From a checkpoint of a small mixture-of-experts model trained on Wikipedia.
Size: width 320, vocabulary 2164, 84.1M parameters.
Experts: 112 squared ReGLU neurons an expert, a softmax router.
Training: 366M tokens, 7932 steps.
Below are experts of layer 10 (counted from 0) of a mixture-of-experts language model. Rows are named router (the router's row for the expert), gate (a neuron's input weights, with its number), up (a neuron's input weights, with its number) and show model dimensions 120-159. Each number is 500 + 40 x the weight over its row's rms, rounded and kept within 0 to 999. Numbers have three digits each.
Before each expert's rows: "mostly gets" lists some tokens that are sent to it at least half of the time; "comes after" lists some tokens at least twice as common just before its tokens as in all text. This comes from a sample of Wikipedia text that the model never trained on. Tokens count by the router's weight.

# expert 36
mostly gets: " —", " music", "pis", "amily", " TV", "usic"
comes after: "0", "5", "9", "6", "8", "4"
router:512500494548521504541469490488531525553494484551495523534508545527461493552521496513493509504521522488524536499576426482
gate0:495485550475536514534526446531537460570474537428558532531509530487570450541532550506467520458511524533505505488540465513
up0:476546427592525444446529482528477464545471512553568478443450517530456527485509538495530547487544465465482591527460505506
gate1:540509514476520503523479447550474503565488534509556526501535507506555499437524466498524487502493596485449437532473489521
up1:465428502457497499491494500449463485486466544483483455543449426513480525576519562514467471469508481503593450512476502506
gate2:516474524523475493437482505489504493587416490491497423512561523521574524481512554454488446514523529556453521517497508492
up2:529455516462522550488472490503484535597436536541526490451517499490575436485504560500427498590508501517479519509487497484
gate3:495514455534497500511510461631538504533529531529509518530488461560583515559531528504508456522440476508516448502574507452
up3:483500464525521473511483476608555501492558532507473490502478493553574508582537512531522488514486511477502515489565502417
gate4:460492447496513535511461474489465528444502489479444523473519473589461559503488520544486481522514461473517516495517506600
up4:503486507470481451510524523512536510554496525496583471532498538436519402505531500471522484448473515485451462513466481419
gate5:479508451490506465538497569494480480493462479528530423502418580511496511480429452542497528496521585496475434538488528565
up5:480532429487465471535491526505469480473480516535532416499447554509518530487434421567471542502484549504464450578462518542
gate6:576478526509516518462538426495562550426491477473445488526503499525591488524518506511601514503557443431488562477491490485
up6:570517580503475415507469482491530605538561519434412531498514535516522571527554502494575537449508458487473551509538482522
gate7:486518438443546477514546468525529552522485505539525505510512491520535449480492565556510440511515482518512556464475522510
up7:612470459463500504529491525484531527510530496526558514513465489482439559571405517500482472528491496527458535503524487580
gate8:560539508472534477502465496553563521491527488474519589508632497518531461495573518484524567580453513516469469482539543419
up8:390472479547524557496523486475432473536452531487450422484398465486502562545473487473504392453530505499567529484460485552
gate9:538523476481564453534470502529444463516569524501452484414497498516562489454487509500503444484497529517483518492519529516
up9:493496539503568477477509490529478496544544490482485464408463497558501517457486515465516456436519491539480573475525484567
gate10:495512505429438481557445463568508525447636452507488559479446467528505528508479473440523494525482456501490493531556533551
up10:539471500575550444416499494449519494488462554553443430510468501509460488415518452525509449478580497540500536494496508493

# expert 39
mostly gets: "chitect", " cent", "ersonal", "ural", " population", " large"
comes after: " |", ":", " a", " of", " p", " |\n"
router:495470470496499546529459489512556518550472526503406507506512499513463543563554506502524512519447513489516545513488441502
gate0:518582526546450446457503502543484519555425485515538587498492470529565485536512558542523463519562486513473504465553503503
up0:535477530589554479469483540518457491533436540459501469507476518590537405459437523423498401498511463540531441451515527487
gate1:538503519463524490483521547516539470435532511539494470523519484546488581516527446470559500488460496562436426506515431485
up1:503502541488481522502461461479467527572534516446479558450433537612461412457486488483511448467472440437459585533525507554
gate2:502430483541532481518478528516463484461608567500459530536471595454491469503468576515442516449549494509480460498468488560
up2:529516494464503545604405451476490511521584446469480518538553496519502461476469443524557512524491530438495522525544477483
gate3:494434507525473544521424478452487574526470470492522459547494510501510515563475463535472504558536483511468466457518490486
up3:537555545471543447482574500532497445480523490498483535487541538498467458423528501483497485485413479496539521535522483513
gate4:543493425482527425513468518595476534529529534489456467464534578499549486508495569397543464490440492538478530526520501500
up4:466525601528474600487545466401563519473528493463519513510474462522440488482453454623465544523519481500552481478524532502
gate5:502533445519487473470602505500465480454446582486516506480496481493507548548520481473506486570514425505495529494486517498
up5:464457594518471505490474530502539510497464437445447544479492493464507567542519500579449444497544514482470481486568504516
gate6:454480534492594429485436408533467466514521474485493501498558553472508505481571476513584558479518487537526494521472484556
up6:466504492504494493491421455467541465446436523447522469568536530472460540519457484530511551474544487506406472503489487491
gate7:470518497527534491545475505518512510503548463575500495482410508539557500512529503469467440584515505544477548567551485502
up7:460484534496496463468475476567472496472536521520540564512513483440473610476561548498543422448517454490563510537446498540
gate8:445466463567502388518474518563489565522538576470506521502531545507475522496490433552450495562569594546539494497474470497
up8:499480441416563490485491459504493488489533460567494462461538481478512431524515563459424490450433485487463503495610468514
gate9:507428483475408417470485502561442558410481518482498526462466531539479541493474485581531556457546543488569528467444489453
up9:500466469508407395493467557563422552415498511480517497515437538510429505439439493570521534435499553512588530458465513474
gate10:540450583507484457435438447511536451517458494513511499502449508491510548524502565476549522498470457604432460573513488553
up10:522478455476541527499514533530478521473472518457513439502543495489520472501604457506447492459479475428501551506495543519

# expert 11
mostly gets: " during", " at", " the", " in", " within", " around"
comes after: " in", " of", " at", " on", " the", " from"
router:433553530435459503493563505593451451492435502542516507483445511530507504578469504493502568443515474515485515497468588522
gate0:533487481516512484482520525492510489520485511545486575488533484480469388501559451569420452501426476480529469473538497486
up0:486545517454488528551488455518456475455531479477534429495412530500503568456473549476569529522536567513498519499454506472
gate1:482459511505487496514517591410463474505528501503453491499425489485480477564500436529484518483458500447419547480502482479
up1:465468514487485450501547544451514452509476500510431488494440495473499486565510463551497532508520510452428528481503470469
gate2:547477633394500477552497517556485497596454443508528479497534445479483518550508512480481526422470473532516531480487572565
up2:454513491557499456479515544484481476464605525498447510497458561528490507461493482480572485528491477503503513496499459493
gate3:458406467515517469500512495461452486553431497558533530508475561480527451558496448482488501466441483558536462486487588440
up3:419430429473522459472515477496507570544408481512503480503470533497547482535513435493482495470434474582554498468528625447
gate4:574495502488470507555518515558447563502489479569589554507489508517500530511483510466527535487544498525544556524484572491
up4:406501503485501512412480498423541482496525493414467429489452479468485442491507528536513451554448568470501458496526453497
gate5:488548558426535518458508440547530470592510520468507487499470479547460504562492480585463537421453517572506480523474514575
up5:477505455561467418439477559585538427474515492467453517484563515537510526539508534431531478561603494475524565484518497526
gate6:400446517496493520489507444557555489478371525530444515494468478501496562557532473544502498503454494421467556522561473477
up6:503501465476553559466474447573545484472372453494548542512426463432491555524581475520436519507423483452520494523546512521
gate7:448493422470427513460493466476424487498405472499538532513430459437492538512511491546441579419505480490469552554452535484
up7:465506477515497408460539490486441485556456488497545526493451507458458510512548554545450539460465487498506549569458521448
gate8:522528527467414519476502506525504518404455466550503487508466488471488551545529534505337542536538508463459522509427500503
up8:421552502510540512489475486430470525497439510453536475506510471524491459514537456465606483497501487480525512513538486525
gate9:503473447458513478478524532530494458535463515490493488506437527500447520569495495500551543466545483464410458456479559406
up9:470544538546489504518483480445507556457530463529539503496527458507540520474483502501507527535466476490495535575552417577
gate10:569533511495553447486462514504505494593485566505485563490455497518560444543497465497488540475477496542539419436491458480
up10:413480493506426564493517502530525512417529435500512436502561470497436542501500537487551467531507497428453555570510540511

# expert 33
mostly gets: " that", " which", " who", " but", " where", " when"
comes after: ".", ",", " that", "s", ".\n\n", " \""
router:533471581477533534461500570464489488519568559466529494492408539482489432553487433432514550482555490454517475481535494459
gate0:549540466464389494478471553468456550498526470450480541507497436509510470562534460536513522460547543519516557518485554557
up0:571576530464414514534518522514475504538557518522486583511511522512473454597518474507531514521513570497528581516476543551
gate1:528482529481484565471511564489551543497542555508543499504481554453550459515473462533476481492456460518522502449564477524
up1:500541485485542496503506482505455498516516430461571495487506490498530463445484481495539509531503532549446475489536421438
gate2:569507560520483542465540488450509471525565530522569435483458476558465480513505491480497542496510510419499513505513514538
up2:579532530504486520500504519445494483495548544501575501487524468573483492548472460504510522528497530448525448535512521518
gate3:534512505613511487459478430479519477505558542541574543489492464543563502572487506478464526541561506530474506493497492486
up3:494473533596489437459565487549501469511562532537584492478477464510480458565488482492514538522507506536461502448490476493
gate4:560526485485511543507548528484467507573548533405568495492459527471503420516505455450441477508516496489494476468556473518
up4:515511427530534558470489521503419454552501508515548504515466559400481517496482515499549474512546519561481475502472473482
gate5:465494492409557449435478522498485491509541517490531523494429515470497504497483463492445521495547529482443502526511584490
up5:505557565587481535459576474439541517470562465531442519497533509459512461484474540482449541553485514568528446433473521570
gate6:525471486545487559532521503456513484466519543575490515508449504475480552492422511437502517540497509462525478501517457427
up6:465517520462507428450475495500473462527504417422484494505547489506490464523581486518497473447496489536495538541481504539
gate7:569427492458591545465506497439455535512549467489526500501481536443520432545518480467497502497465523471507448504484387566
up7:521555393468502564490599469509440454552496593518538522509536474542604485575497508560517489490499473476511457528528467530
gate8:566564530441485555563480488498473523530527509460534484504400567528455452535541431442515483488538508490536513516558569490
up8:428487475512502494453488495494496500465506506517440495486512428518526530479478589581483492490475503535445482478462486501
gate9:533541467461531530511547570535514486520525569489508468496444510538565491551487483509447444506494509498506481441486438512
up9:490540526492486517533517479548525466495496457445461454498557546472537556563474588512493475529513543608475449442532465468
gate10:529492509458490507550549459450523446466520457501513458503509551462515494517522473484460452456543478457528505456489457501
up10:529552509502518426464454472532465438490544480518481424495487554520552476486515470492524516526543483472550532529450480459

# expert 2
mostly gets: " gen", " pr", " ph", " soc", " rel", " inter"
comes after: " the", " a", " of", " an", "'s", " p"
router:534528462468509526479476431473505533459554484452457485500441502501513527421519489473472505518500468475506465524549589477
gate0:550496517494568518502440415557511501475473431525516447489478534492482583473455468490511496501516515488516532455475483428
up0:501585526513522516468453560547533528538470463515480412504436501480495503510471463536469574420527459529485469548476530482
gate1:505463429498550538510510486503526537465471537480419476501480488538528522506513495388545465483494513505513557493522551556
up1:494479555463468520516508528369545451453503447446502506489518530540522516537492439570467511501469554491561441469538421442
gate2:495529466552518485479488470516440559537531502533516420505465465472560553420475577486459516456575528561482487584537450499
up2:482466503414491480541490524462510484497479507507509555483532520507422481552513453516522497545416470425536501450441554480
gate3:555568490422514485546541400506462513540583473571513416503445457550471457480547471469547486449539517516505485535443561529
up3:478522511536465542472528482458534525498562454473446498509482493523578521494542494450532615544557522484557523467519492569
gate4:590514457498420466488472463534486522528543466519486493488504515536459563484433492496472512484477516439475412546563561473
up4:505508519500494463533448456558491531523494482476561498522567483512552541424478439553543547515492529454512492506522544466
gate5:453510486503610540500489542499540537472455577552497414499485526494511545469504449502514560486513538491571457523534563556
up5:514526507463411473472525456489476463515536423443484573497511466507489452559514569502501411499485472515457556491461450457
gate6:540523501492428447508514511484508472456454440454538518503506492454501550436533483460417507526462542458502484522532526506
up6:560519521517455522478430481550503473471535442510567502502502408587559484449514545424569468486480529523501508564470482520
gate7:569483536497495499526496486576495559551456518570503506509512442419427566514532449449462499508505461438530482505489482489
up7:402492502489551507481481479423489449467492509471515470526515508592593471451423515543535524520492515504462514463447538458
gate8:556539471511469411494493489429432499556462442521424572501531492492484495515540460519420506471499485473507498546470515522
up8:514506464535419447519468474482482543560397453488510540482479552462536506526503523512494518502496489497526496505451480510
gate9:568542417504509432500502474482478466497537468427530489504527488451493526470516590532465528486556549526511494510485531528
up9:468496397491507527470446502505476466578540491454465533520517506562438524512504560509413436529506557469541492459507485517
gate10:507553496488501516468492414544518543494499532508515488489500511477449542513488518574423494480507480481437515503506521448
up10:432477551490530492540534571473498454557513536447442447508508522519507443463504463440606558499447527516486531511484556569

# expert 23
mostly gets: " Sup", " Or", " No", " Best", " Sec", " Tra"
comes after: " |", "-", "|", " \"", " the", " ("
router:475502463588532526524492508510507560580491494544464469555541523543510530538540522500529478523486534450519557490549505551
gate0:516502477533513485497550511591582478586437466474517449450462459526510556516482542536493589450524505456531492510511514541
up0:478505519506438436478419457502448559434556480503459505475471491440523567570510511463492455513447501524474543444537458507
gate1:484478494446467442534472405471413533508514506469443447478463483505533430500471457478520503442422497535493405499502499439
up1:512575538526521511421510519481488450520572468450480493505529502472460479485510430487462546538448451486555457529473583534
gate2:515535455528504541510502509477473484560491505474478492537522492486459516513500443500503525506477432485476507516490500563
up2:545418483434543419572552503507526530613448498469450493517517489480502569534481509495486477520473494473580527451460517519
gate3:506523448518504506542531518518435571574524575521496547537528506540517525542575560506543441463513462453546551468496581497
up3:501520524477484507500457462525573446445494427511551455440491504465524450470449437544452516529453545510468519496493426528
gate4:510531513481428465466542463517490532541476427493497474516533463538441522584535506483458504525519511453519447523477448489
up4:504444496554565510526458566550505438460479524488505489533495534480527518414488526541526484471452467520477574442525569455
gate5:567550536505503507454434511499529532461451457537494433452518516498466575523515493471551496561486459528470596428477547468
up5:467406481470541490544539436497482471538513500468500569525552526504579436479447464521428481487522466468503421537472527598
gate6:469509456511498471548504489535553525513484503485513551507503576496491518553532504513495469465497506575507586515538461497
up6:465537538495459493451564439523465460476492525526561503405479477465493451506470577498561555495425499419501502432481497494
gate7:526567468543472444543486501600563550494567528488472491550435523492524472554498483482460447517521452407570475477521497538
up7:504570472577515457544488467571528537483501540510457490530424487499487505566492455461448436501516442424545502497497548516
gate8:520493501452491497469530522479628494551512533490481507560574523505542532527534415575552454490557562470488496533539464519
up8:539486538448491478511514503496613490558539485519538499543539522487492550534503401553542452495556553454466499525514452488
gate9:597487456492515481548467512559556523501517387496500498468588477495510532525458483533407546412559542461538507466515457452
up9:536517468481511502468521478528445515522586464541482445476470430510492461480493532472471518465529473497541590517460531524
gate10:560532522524548541578443508542539501513435508471467526493453482444561499533471525523547458420517434519567536514437455516
up10:408456478473509501414597494495483454486600498538505482476522495554355461490528485458496558535486533490420462514543540498